From a checkpoint of a small mixture-of-experts model trained on Wikipedia.
Experts: 24 experts in each of 6 layers, 2 picks a token, a softmax router.
Training: 418M tokens, 3189 steps.
Below are experts of layer 2 (counted from 0) of a mixture-of-experts language model. Rows are named gate (a neuron's input weights, with its number), up (a neuron's input weights, with its number), down (a neuron's output weights, with its number) and show model dimensions 0-127. Each number is 128 + 32 x the weight over its row's rms, rounded and kept within 0 to 255. Numbers have three digits each.
Before each expert's rows: "comes before" lists some tokens at least twice as common just after its tokens as in all text; "mostly gets" lists some tokens that are sent to it at least half of the time. This comes from a sample of Wikipedia text that the model never trained on. Tokens count by the router's weight.

# expert 12
comes before: "201", "1", "200", "0", "2", "202"
mostly gets: " ", "–", " −", " term", " $", " £"
gate0:127126119161100177122124112130127103081167125143136121132163117128154118203091153121117051111166117141131139120112209129115140101105142139134074156154157109170126102126070170160127074141155113227095145066079154139147134121125169107129089123121153097156153172124138129147176138095134132108115117085135121172113090101140181153157062132108210082132158114158101083177158136155168127033157
up0:062112160120148164133136181065092129145075141112126159159123165115096166142108122125101123133140096154105051089140112096151126102116117122106206098106083118157094138154082140147174146197147161100126113154106208117133186150116118084111152163120086133133149185129138118111170158126121088178110173155141122135177168106020124154101149092135173084135168132096151100104144133166108111147189
down0:127086175133101107111138104150163165118113093136075170215127138123117092189097089156182081109176150141131193161101116121112112126129146045177125146138093151130177174174140107179144101136150141148117104149096084090125132093117144109137147172179102102139109137121155087139064180112138166135134122166198137087175132121168182146072144122086133137135152191138149154088114100146143137133055
gate1:170118167114135110123135175126166045170157099121114202098154150104160162084112094063099158138121181076152131118094128091109138113023088072161135176120127059143099159115119150112137191158143165167124128107082118138121126092132103115151143104142137089145166183123104166152133181145109092126155105107052096126145105096159092126105152121095094126097188106140114159111120131141147141070167
up1:163127111066180132087189141112172107152158133090167144091087139185159161096085180114095099103087053095105099094151145133101142115110145162099155140157105104129116095170135150132124172110146181158086139080142120162124162145119145057131146149111159151057076173154166137194120087135140104151110089122091128092143057128125152114118116189113106126158183123155187176155144118105133177137149
down1:132091161144093153105148041121132086153172134122101127144117078116126140166193133166124103130172099147116141113115157149123123110164122105113118126162142107093194175183163185082162128024117175141105163115145159135106145126152142131083101137070116156082145144116109167207150103103128093135118084049155111115131106176112173087098076134110176163144110140164152130114206127105161146140126

# expert 10
comes before: " the", " to", " by", " in", " a", " as"
mostly gets: " to", " won", " made", " released", " up", " used"
gate1:097115155120155164110095143140123126135128159155170111148144167083097107126182109159116135107104210145143107115144089144106115130154137123091191070122108120145128123084087087221113137136100091179150119138144084157135137149131216144158079127150159137148089132142176080135101083127104047110168120161114122096156160195186098101210185110069168120133128159132131087155155125123104112129150
up1:105186141127121075072121074119163152105166138142122182096107186147121113128117143173163141154100099144121089103098182099186162135113093120141136102067179142094086062139193100083126093155106149084114100147160166104168126078158132109092122135083113164160067113132077112080197122099148177159176141131174134135112100126085153109094125110100144097067172122101078147102143124085153126117108
down1:153104087121135108099065080191094159096113131098134109115152158142121162195121169121148155130108170119137101167120137056096175136158192143082091133127148084145143117096108135083115175089102124102158197128120141084143121123128150152142073133164134158095130097124117122135114119108160134097126113145137152117166196129190144165124132116129044150082090205075141171078148161154083191175138
gate2:102179120129191089176126128099167118117108140073146160086101168156134159145147137067099176148175179148106106122123110123091081124145142122111154142141152120125163101200121118175110147128134096091135122080104064126105071125081086129123129051120114164163108131203135165118092110081185138124167135114100093152149154170153101117143148164140071144210163157151123094077067180164142131125128
up2:152097157192047147077093126148137156102116182154107151129152146084155178137148172122156110195202160090138062155111144137132144173114144061118103144100088106183139115129129186151126108161126212093130151122136150105099162131123138131151126122126103119163083147114204094124165128143171118182124147085111137172123105138156162142112121116121154049091135147124106097157103127161168073131188
down2:109130092112140116188138116129181159150149150124147169083131119124175115143102135158100112131130147152174112128183166101150127144200146100133148110103107142168148126063129147076173166158213114120156097189148135177137161185128115164108144099164134092158121123168114146157104136159124128095079111122105096106096090114047188137108106187144119077125111136189096178185080168102067137176123

# expert 4
comes before: "-", "|", "==", "The", "===", ":"
mostly gets: "\n", " |\n", ".\n\n", "==", "|", "\n\n"
gate1:106094135065066121144104122112142115174173102133138150124132123059171106116109138112154132094114149106156146135117157106149122191123168107071113130100129108121153126164093146130079130129121082087127143122146182155065127169144131184146112188189156145143133144061121127130163023052122071067100117134114189146139100102133127090150175123161104093121096146127148169197163116118145070111147
up1:100132070154121144123137093141079133158139104131098106158115123107117126100128142156117086120156174138044119083141132106130154136132162079101140087145176105171101141134158121144094088106138132119090096081154166169139171166130115179124079074205058117144086083181109125093116136128160062148087143164082183121073113157084152107112104129128128073099110182072113103098166152150142110149050
down1:137155156164178173083077127060086109094092167068137141130143120110124135072148134135143155109112117134197109166125153138143135134120131152134130185181128054117080099072133116182103196154151157168155127111050093101108157127099171108140150111059125123115135180151135129123141108187115185191162169086132110103146125102143128119120169129132134166126105131106093144152132134100082220100155
gate2:118111132113167113153176164112129083129107127095170045106170174151124110106097173215131153117142134094084100159141115128099120122118125087157206076161142167155159117169069128095147080150088072111075160079140098076086104116159146125180081107122123110100175144107202115125152162116132155108120128051107152113180104093118141145137138165169159086112145131121087158154095144165099127126157
up2:146166165146110074109121109151165121138155056119101108104085107116089123131038115127124183095113162154159109137116181151169078151149074103097144111133141132141118067123139106151164116145096113105165144162111109152136092124141198157083134149136113167089119110171139077156164061099142097117075161046063137094118147119106127111173128146204166072135153076158128062112133110111136145111132
down2:058098100167143129137118138115107134143147127140144129113084148094090103125129085106093152167123109112141137157153154150088121054124107115147130130163063163196158098067097104094169122108167123142154106109145147129159130179169106133101195136132101073150103106147183147149053107185118148134171168203130137128168084137120168166216125137140096105138086049148161175121131131116136153168083

# expert 14
comes before: " |", "–", ".", ",", ";", " |\n"
mostly gets: "2", "9", "0", "6", "5", "8"
gate0:126088120139199167145136131132151117118084138171135071117112135181111134104122167204145119119169178129125145153058099114133124106154109124185089139148160179099098153215117147144115057103150113196121132066102157152141107157088127093144145139152137150151131127090177123099169170086167171137083130166122139143069113095107094085156129084081153130097096118087103099116123066073078123129158
up0:149155089107135164117131105141098201099106129087115105111114095106151100119092118054084126170148173091143093114077206101165149118194152159090148137140179116122090148122161159184117091179125129138089169132168150097133182115120128150176168166183094143183170125090131089161155123121096120110149101096101183062107116088111139108109164084132160148129151111202130132079119108134089105157170
down0:138177113134142171138126150109059103176137130148137155114123122091111124101142103140134127110120163098112178145120131124150104070119131169113150081171095154141119147118122183209137162090106108119147201138131169121170061167150168042166126126102124115158104128108117114131078117087172110186146179116141100112137195124096059122095113160133104191176147198090122111163155096053101113102140
gate1:094165068158095135116127088140048107147155125142131118133146128143127173132122106155186122200131131139111183134056088071135099106155120092146127131155081098122096163128134120143095116097146169123119197130153199089073141144116153146132127147172131078119164223121054160127117133131114170124125140083176101122186113152090119080161160122081100099158093113113129079094155127156183124148091
up1:145137090114156158187137126105118122155154120150109116113132164143176145174163116155164119168087078078167128196072133132137077135083116106036120157191077135138094146143144129177141158120157137153146110122077137086031116147091087106122133166157180074128199187139100133126121063139134158159168145164143133116149168121132090072148113154092169184129108122127111116100140142108135132176133
down1:082120131180106149090101178056162187166135145109146053126124099106136161060069121128090057139100155094172149135137146109134160161191184152158147114121118088118107155134139120146132163144128132061109159138155104092149104090104111112178090131119127130158177100167117083189170089133216148116122153107147097158148152123074117163144125175146092111147077136139147067107140154161115113152149

# expert 13
comes before: ",", " (", "\n", " and", "\"", ".\n\n"
mostly gets: " States", "'s", "ville", "ians", "ics", "ica"
gate3:085189188120095185206114125099073127130161138097102127135135106139239144187054149151136152078106080125119119156130100127150126204130108148144156121178148139084115139138122135087124167175128092155095148149113165122138098116095190111113116115106096140136122194128147159140122116141153146124112023129143144101126121163139147168120148096081149117130108112113155092064155129073105119163099
up3:098169116154082126145120163157151108121100139095130194080139073151122087116152130144074158118108181150116151150140130110120109098151166100121126145116164149118123107116097077162077097145113105098118190144144136159125034097139148129126151062147138156158112130156148088146103126063089092038173154134078101160123078167126126114096096151106148134147096072125155061027140142147129159174124
down3:134135132126142115154105111193090111125092162198118196153078087169093131175102103118175118084086177101094155096164087094137137127123183075114109102146121136108154122063126117136115079124112102163171146088133129082114097169121108099158136167151167146159113132207143105126179124159097065086100117148080145124114074098136125100104051172140158119105068100095116131143181139175141127149170
gate4:132178128144152143108133131125125127186129169068126171131120088111158076134107096135116151144090102134142142155124187151154118141118151107126088061124118153100133136082086138176094053124120164140143107204106097143126075124109105152119148116129121098133152211129104111176117144064058125106091136088119110113133124028091138192123070100111119125123099104116165102166174106063177180144087
up4:098161131129138104117171156117081144128159141141120146104127136162101129191093148172131101143131104138131134153119086143146139222142087121184154165124101137126070126069078051101174111188155149181111216141089152143129082116132117093086097041158118151131153101106157141142144144161148119170159099117173125143158136117136151197101117106140112104111153110097134164111141147152113119225187
down4:119143133105113109120129145115051162101160185132142152177140171158137181171114074172126165080105148095141155110071121079172096173096163117131175172101108180180182113188142160086115086131120129088168120155117171121153180110110101122148086065171135129112129138080120118136121187104132143141136152137174181112145085176115118116118054123140133096127154135162153173089083100090110095183123

# expert 15
comes before: " of", ",", " and", " in", ".", ".\n\n"
mostly gets: " years", " team", "ations", " series", " work", " season"
gate1:123150130135129108108081100084148127121131078152128154136117148116075172123093172111135142143065156070134185107136174117116093136152104160156097082114086123070157047201215137150153076151137111116145132173126144019122068137098138132072126176085192164126175150105141069100175118177121133112126151123151150146114113156152094149144106095126129077107145120132154103121147097095127125118119
up1:160096175111098145121071110165139138157097179114127107147125134163127120139159172138102089134164194193165110160106144072152125125117088080124143133104097167141126116179066128121111186153079183114164164126182157138076172180223143146137081100122101134055112079159157106134146135166188113103156101130109115135114073109148116107097131088108115089129131117181143075113116140154155089148086
down1:145124183131118177179163121071134117134132133195131118111118132137083140105139077159140109102135128140135158126088179099168097160116090128092111136084133209112143079116134147068086118123067164136122156148125121102094138124138106132168139139145115186143156190131139162145137052080099116073197134168051158131098133149167112144143083121107175089148067060105144134061153142111141112141180
gate2:098127125134150132097094149226086132153155021091095107140119177140135167140152137091174151132104133108128138139127147070097119086099150113042134097138108116128147157161176110146121144052133076137101194101123105119101112085150119105108086106117133174117118163137141135128083092076137134114097077119119127164133097100159134166160080072048071165132167150153140097092159102138139134125094
up2:169167143074080100149132132122117168107169110151159171140110144099151141049132057112137128134128155109140144168132096116149137075131195130112098138116167085147129106196162132153109095138124133188195125112103119040127130123158116123158169082111106148123198121151149158120125150173116133150062135170125081151139095176099191118086085132163077173097081101168101121109183107165145155133100
down2:123167096063129090054154159167113111159137118128097092175116154138141137140149092146120093147120097130100124203121085094111156144109141143116115145108129097157123211137162143192132164070124103126119166096196166080133101114136148144096103145126108121102132124140139135084175186071091128163045086134130136188080114111212142167165045107126114170120093125147126104127168152135117124154106

# expert 5
comes before: " |", ",", "\n", ":", " of", " ("
mostly gets: " University", " States", " American", " City", " York", " State"
gate1:206156184140131126091124101107107105100106138128090134174103136068131181189144196142095168118157174087138118161131190147109112141116180171139197086067131121145106143127139124115163151126144119130168128146172110144164084138161144111127162097167140149114106131142165124136173087186119181117135036075153132148145187109147135174116158106071105077117130080157139162159086104130160089159136
up1:061133143158101056134109174157146134104107122168116171108121081147140114104115150157111149162167072121115124122145119126075136092111123114079091151173125126128138130107203124135057075024145104107169164095090093109160112118112111082162054150136112138125125137105146131133094156079180127152129157185115132075160164164080163147119153104144134101201097142118161091103120163119130208130141
down1:116163176103137124122094112140181132169125137145132180129194159077156142124116081223156161096090136171116092178124153120130156109150147123121105054099132115134144069098106088169106039152129116123072128124166158137067105156073135145127126051101134154126148143101122140099149160085159114139157107170143149154095137098163176081115143137155051172108099138129113116102167159113103102071143
gate2:131122202090110167117129114090110150135137110121112101069153097091140194239142142100117120090125129128129109158101171149155137149136131115153102108110129171057109055099128115118107136150073123143091159144082129132084120194132136158104109168153125071147134226121159149142080124162087132108104095114120068133123158122135091174121162126122147136059105135067130116117166154075167099079131
up2:155084163098090116147151115070139146130152198158081112118127122125139175162116175180109126109144160113078120119163115122087097109157136105174172101176183141159103092117174098086145180114130041067143131130148108097155107110152129113133166113110147123127015126121094121186129080121091149148079123148127157099144114089128104176141098112135109099128073198110104095140187117139153139168082
down2:114173077143163147168160075132088143133108118142199167082140106193090083174111130125152098116138135100159162098096131165174083154147137126097108070190152133031123133103118139083135124082187069175086123121164148120134142138133137134133162121097136140180162098115142136136152176105165144135142121151155082087113109216113180133118127143164070126089133117166088101148120157120099062111125

# expert 3
comes before: " ", "-", "|", " —", " \"", " +"
mostly gets: " |", " —;", ";", "\n", ");", "'\n"
gate1:122115107166082129134128101114130099131099168114133113124120115104087093194140074128142131158142119168156053055176073039184142093094184146115121108179099112164112213162118185133123137079103130131119112120120119108145114119194134193103125155112119170158159185113096119172139095094093142145093144128156134073088125143161138159133068110136148119108137145122178155164126086177181128116100
up1:137110121112097120183101134104193174121143156150144141152089156151107059096134129070150180166137149154032083105136079144110160135118169174103134132130107189193099131195106157111160096095147115078115111093102131158127119080124124126138108157070122158088093118127125119102076152137101097083183117146094135095102120186172161166127139101082148119163094162066185148119135149178093123142118
down1:139142121175200180099107137111116131153120135070138090080144092105063186119140087123140136134113157110173080091108149119144110066130150157135113097179094155127130106109146116060100145174163111079121097099195122085112139117142122090153127085127188074134110105145141110124106152121087084138116166142059166119144131078085054068141157117138145109156174158210152157155097130122178146139111
gate2:145165116116104147132113161110121181124142096035132073101126130100108104120096155094094135145115106113090083135066100085129167113131113102106176105117136123150165110113141083109116148093098125156135125154099104183117118132126125192100140122119180071149147122157047128096184129212144160149097087132100122164131125163157086098229133097122086215128147113146117095093078107144170134103086
up2:111102083135143148155170124116130131133115169185157179170149160169144151130152129111129125138119131114147192114098172115101131141157134074131145133173161153176113121189181137174063016089147147186073074127104124157125097097126105081116086168085136104144110141133175115095111166152135169143068124142131105076114092135135129103188108172183101157137145142095089141125140084184075127110096
down2:136142106157114135110159179102120133161113154148140187111088143077158111106165124092164101236194119108162106145067101088133104097127090072145146101054091133154114102137130154124133195121094109108145134142132129175101142208148156096166139117150164155133125147153189125117068154125137167108125191167165115110114185091126157190156106132154065118107167156175106115113123113142147161150156

# expert 19
comes before: " the", " a", " his", " their", " an", " its"
mostly gets: " in", " of", " on", " by", " for", " at"
gate1:175132138073100093145129103124128136090142137148115125178038110131118113145147072181169089118183080166082099093131117129191162115075158125071109122126176148124101134145136124143132150166152149076140161137137167080184140105154175123114082110065093166145154106113125130081113087125100127200062095175081082139138124131099098084177129083139125068130149105074131109132115148104101143090156
up1:117151119137088095143112088138156072097127107134131188121088105126075212190116090182137147154135138118111086146145106113141063106148115125126070125111117135142132159197123155134202130147114106137162117160181073139129153110134073150098115089104137103106181150182134064116140158146082190106099195152105148148179136126164144116110154124109128016110132164181120179128123154124127123131127
down1:156064171101109143101146115125115112112148121149079098100153129114179117108070056108092082103181119066175165102066096167097177113103126121174118098149096096214113105090120103113166133139173129139142103101145134100093175121021178148100142081144091164133113090094119131090162137088109168126122101150122150132080140161094126154117136098142135104143122150092165135145126134139062089078099
gate2:183100107097196153067174162113192100135154126082170123108098135098187141068183143117097110142147165107131149120146140103148125178143151066123165137116145173161126133113096128149160177098162097126104077155150114144144070070181156100148121148107135131153168140145122108106170195101210163215134138157140127106126146079176129145125088125162125095114136173171110146114142089109160148173140
up2:159155132040144124227107185082147171134152168142136077112121178126139123134176094134058152144117164085141125142125104148122141143133128143113135137130117225112164137191106143177108115136148145133168143158111079104179118127123113180153111103088094149149159101131139199128137074149169132131150185075161178147154155138114112183114154107127160109156166104113154066083087131127177118134133
down2:075182084131081109176088131169071143123198138150137171141130208073074074115194136125094096148135142144196127148143131091097137140100089135117123140152081143108106118132088088097138150183180180097158149092107078081171090120117138134131140095137115122130155136097156115152123092116165099074111121136107169121149174130087072159113144129149190123116093083108116120148146136099168104207127

# expert 17
comes before: "6", "0", "9", "5", "4", "8"
mostly gets: "200", "202", "201", "198", "199", "25"
gate1:152140130172120120169124126092108130144061125113115093066147132141146150176134167071075143158078098045164120147162080182162105157185121057125135149146139152142121107139134139103134201135115162101112108103154103151164144135107128114164180135141155134092097126131166108142146154107071170142106148055115126119197121168174086114155043133201118186090143148116128134124175122176141126114117
up1:165111167140181140162096077161139107086118134153171113189084160133096153145135085194155102147130147161060099142147130118106185148138074119130120148141129088110119107126149148223071134071108128167161124201086144102120119128155171158090141063092121094152141121152095094099148109089139136208115109148140137144106153112089109092098057131099099159163083156156107101119109128109126183092157
down1:127165205107126113111125149151117055096134126149124142192143102144154151182099142150149061170142127116094047127131079104120109178140127132166114137144145140139164137112129162106147126124125145123104154076143131181166140051072161159092174079102098146101094186135122151105152139129169097173169074110125075096081188117144174119179110114126160149111091150158144121123092087190075162163141
gate2:093045172095164123062179074127158096122106127106134159144149205083126162096151115122107128117192123128185062136131047177165110147113159103109160135105144109169178143149112134096143130135094092119147169089182134134169198146152162152081160151127089173151108135180191122144151133130104131115130138136126158066122088155144107139130160165163128183130135131103146133120092125141095097176179
up2:163123095159132134122149183126153120078097116126083137172136151099124105082124223098171106142119100131114147142163157192159141069191148130097127119108101116120167097166139119153146134130143129031128122093071172093142146146114152110172136152090120107137059123100077128185133117145176067140139152110137115082174112099156167101127104106129098084157106119135183102146165074167096207140164
down2:197095111095086131085104177108157119036146107119102144139130042153169124121076149150066122142083128155068180168146158155048129175108093182114056147136138153152093147130145163122129120133173170132145077136093136132104159101128165055136112099134139072132116118106128131099115120112175112078191134170189106150153121089106112140117163141107140099136163126133108078136116144134120146134088

# expert 6
comes before: " a", " the", " was", " an", " been", " to"
mostly gets: " and", " was", " as", " is", " he", " be"
gate0:090162152096143127055060128101141107135111089139145127165169130142160095065129100140131108129139030151104154190168146189106086099107135140045174112155112100125166156063126143193158138065081132123150116138130152114099137142135158137128154128100117134093066114237130133105138139072144120130143190203127147111160163116145145109142129102111094131173143113113136138148108139135148133117170
up0:152106113110146203180110142145120140169185072154122134105106086138132153155109059082096147161114108149086165141137097145090097168103098134180122125132180143112105122149056188110137157142096117108060162163170139134152150127192062083058117100186102085123098142124166115079134090105138135115141121148153129179137105162103083113127086137172160177108091138120102149123112145205109114090128
down0:096181133147155149159120098139104140147138188138104160104131096101076132159112147148141143116117145155131079123141146165157133108139138140171103131165080091042128113118158182072119127166166143098144140110157076121146144157098105102176171123131145128111166150081156122101093115164135074139191100144088130143080200134107137060120061187170154139130062159093085079163121045122181132103124
gate1:090157134120130131119136161142151102095116203102102142130122169137120091114177110151068170163068062154143163138127145117106155099096156181146129126140074141134181120123096077131128103091121158079150155113111144120092161133092078053080127140102113124185183121142122082128160141130108178100112175066095145169141149181115068096085140128140137212138145215107115167173128153148134122100130
up1:111159118117141112164189171076207159099111134160187133149131139139079119086110120081142139123171078138102122153135119125115105109114170187146147144123124133141131164136113114129118068161136179175147188101110137183129115109086114119211123134030159100097105142118171140137160130201131154135090132125127202161123171102130091090136096175091150165166150112201124121180169123097145139115144
down1:149106183188124148161134087133146108125130130160113146100056104103171174114073169139145098150112196128141176122089129127130136148175147140183116119136122209122131081073122118156146162142117091138152142141117095121139134181115106145073112111109200092103080156099115153154066112130067105179163152093151145164114074130078135126106112045093109130121189140098085115131139121101109135202090

# expert 7
comes before: " ", " •", " Born", " The", " \"", " A"
mostly gets: ":", "-", " -", "===", "=", " –"
gate1:147171120091126112119110130166159128109098125074126156131123177152134113178173172155125135129158144044130153145124105077167086166130171147084097058135130128042109095171126118183149137104118135146092115150090180109078072133161135124172120145054078135156153141128099131111189179083148131160112187089189160116160124110149158113162087116117119113103128088183096104074107094167155144108122
up1:171109137094126126114174173060152109090184146178142162198134128084130160135087081153137132115148148219083147084088107150057081134083093138156160154123139147207102188107109108151099090153102123116082071133152110117142183168166114122092134092145146132169146132122139109160106155110118178072151116141143135170160166144125091075070183132099137133151154147138156102152126115078112132123129
down1:152055143097097091149125077089125136130117102071082171154166132149109171130135083073106185124121075171127138106120132147150206131201204122136147106166133106101099157108138118098153123160170122079197113104148136124127137152092099132087178087162104067131128090131122115105148148161120171141082145149139156121140147143090129107208125100134106100173177193086161148113125085157091113114090
gate2:127085159121151110189175098084073138147115198113182126099255159164121141115121174088130106101109159143135087133124131160123109130134119074155099101112142194161142243122115026107112107153152105117138154158128114146173116104170177098119175170144143156105152136119110106150139161165159153155130113125166110113163122103096129097098134114110137130110118163169125168097120148109124113121124
up2:132079117075108103160131118120140060137178141149085126141085119189111119166119192125129076141129125129110174151154143111100139115109137076130092060196135187105154208093114126174083130080181094095137108149127126196137061113090126150168129114170166160128112171131157120108136127085134107072103147161100179190142169111097097166089143165142095129160086114125127084121173085116118123128152
down2:171110135100119137157108149188132096134183156140101117124141090153081132211149133105148092149087124141121136148194128157090167182135116144122103136158108203118157139166148118131060124128140123073128113123131122109096138134077173090186161098096100103114066107122148096075157139106103053128129215166139096143112169148101084097175099141113149150105159131134101133196198124146100125179089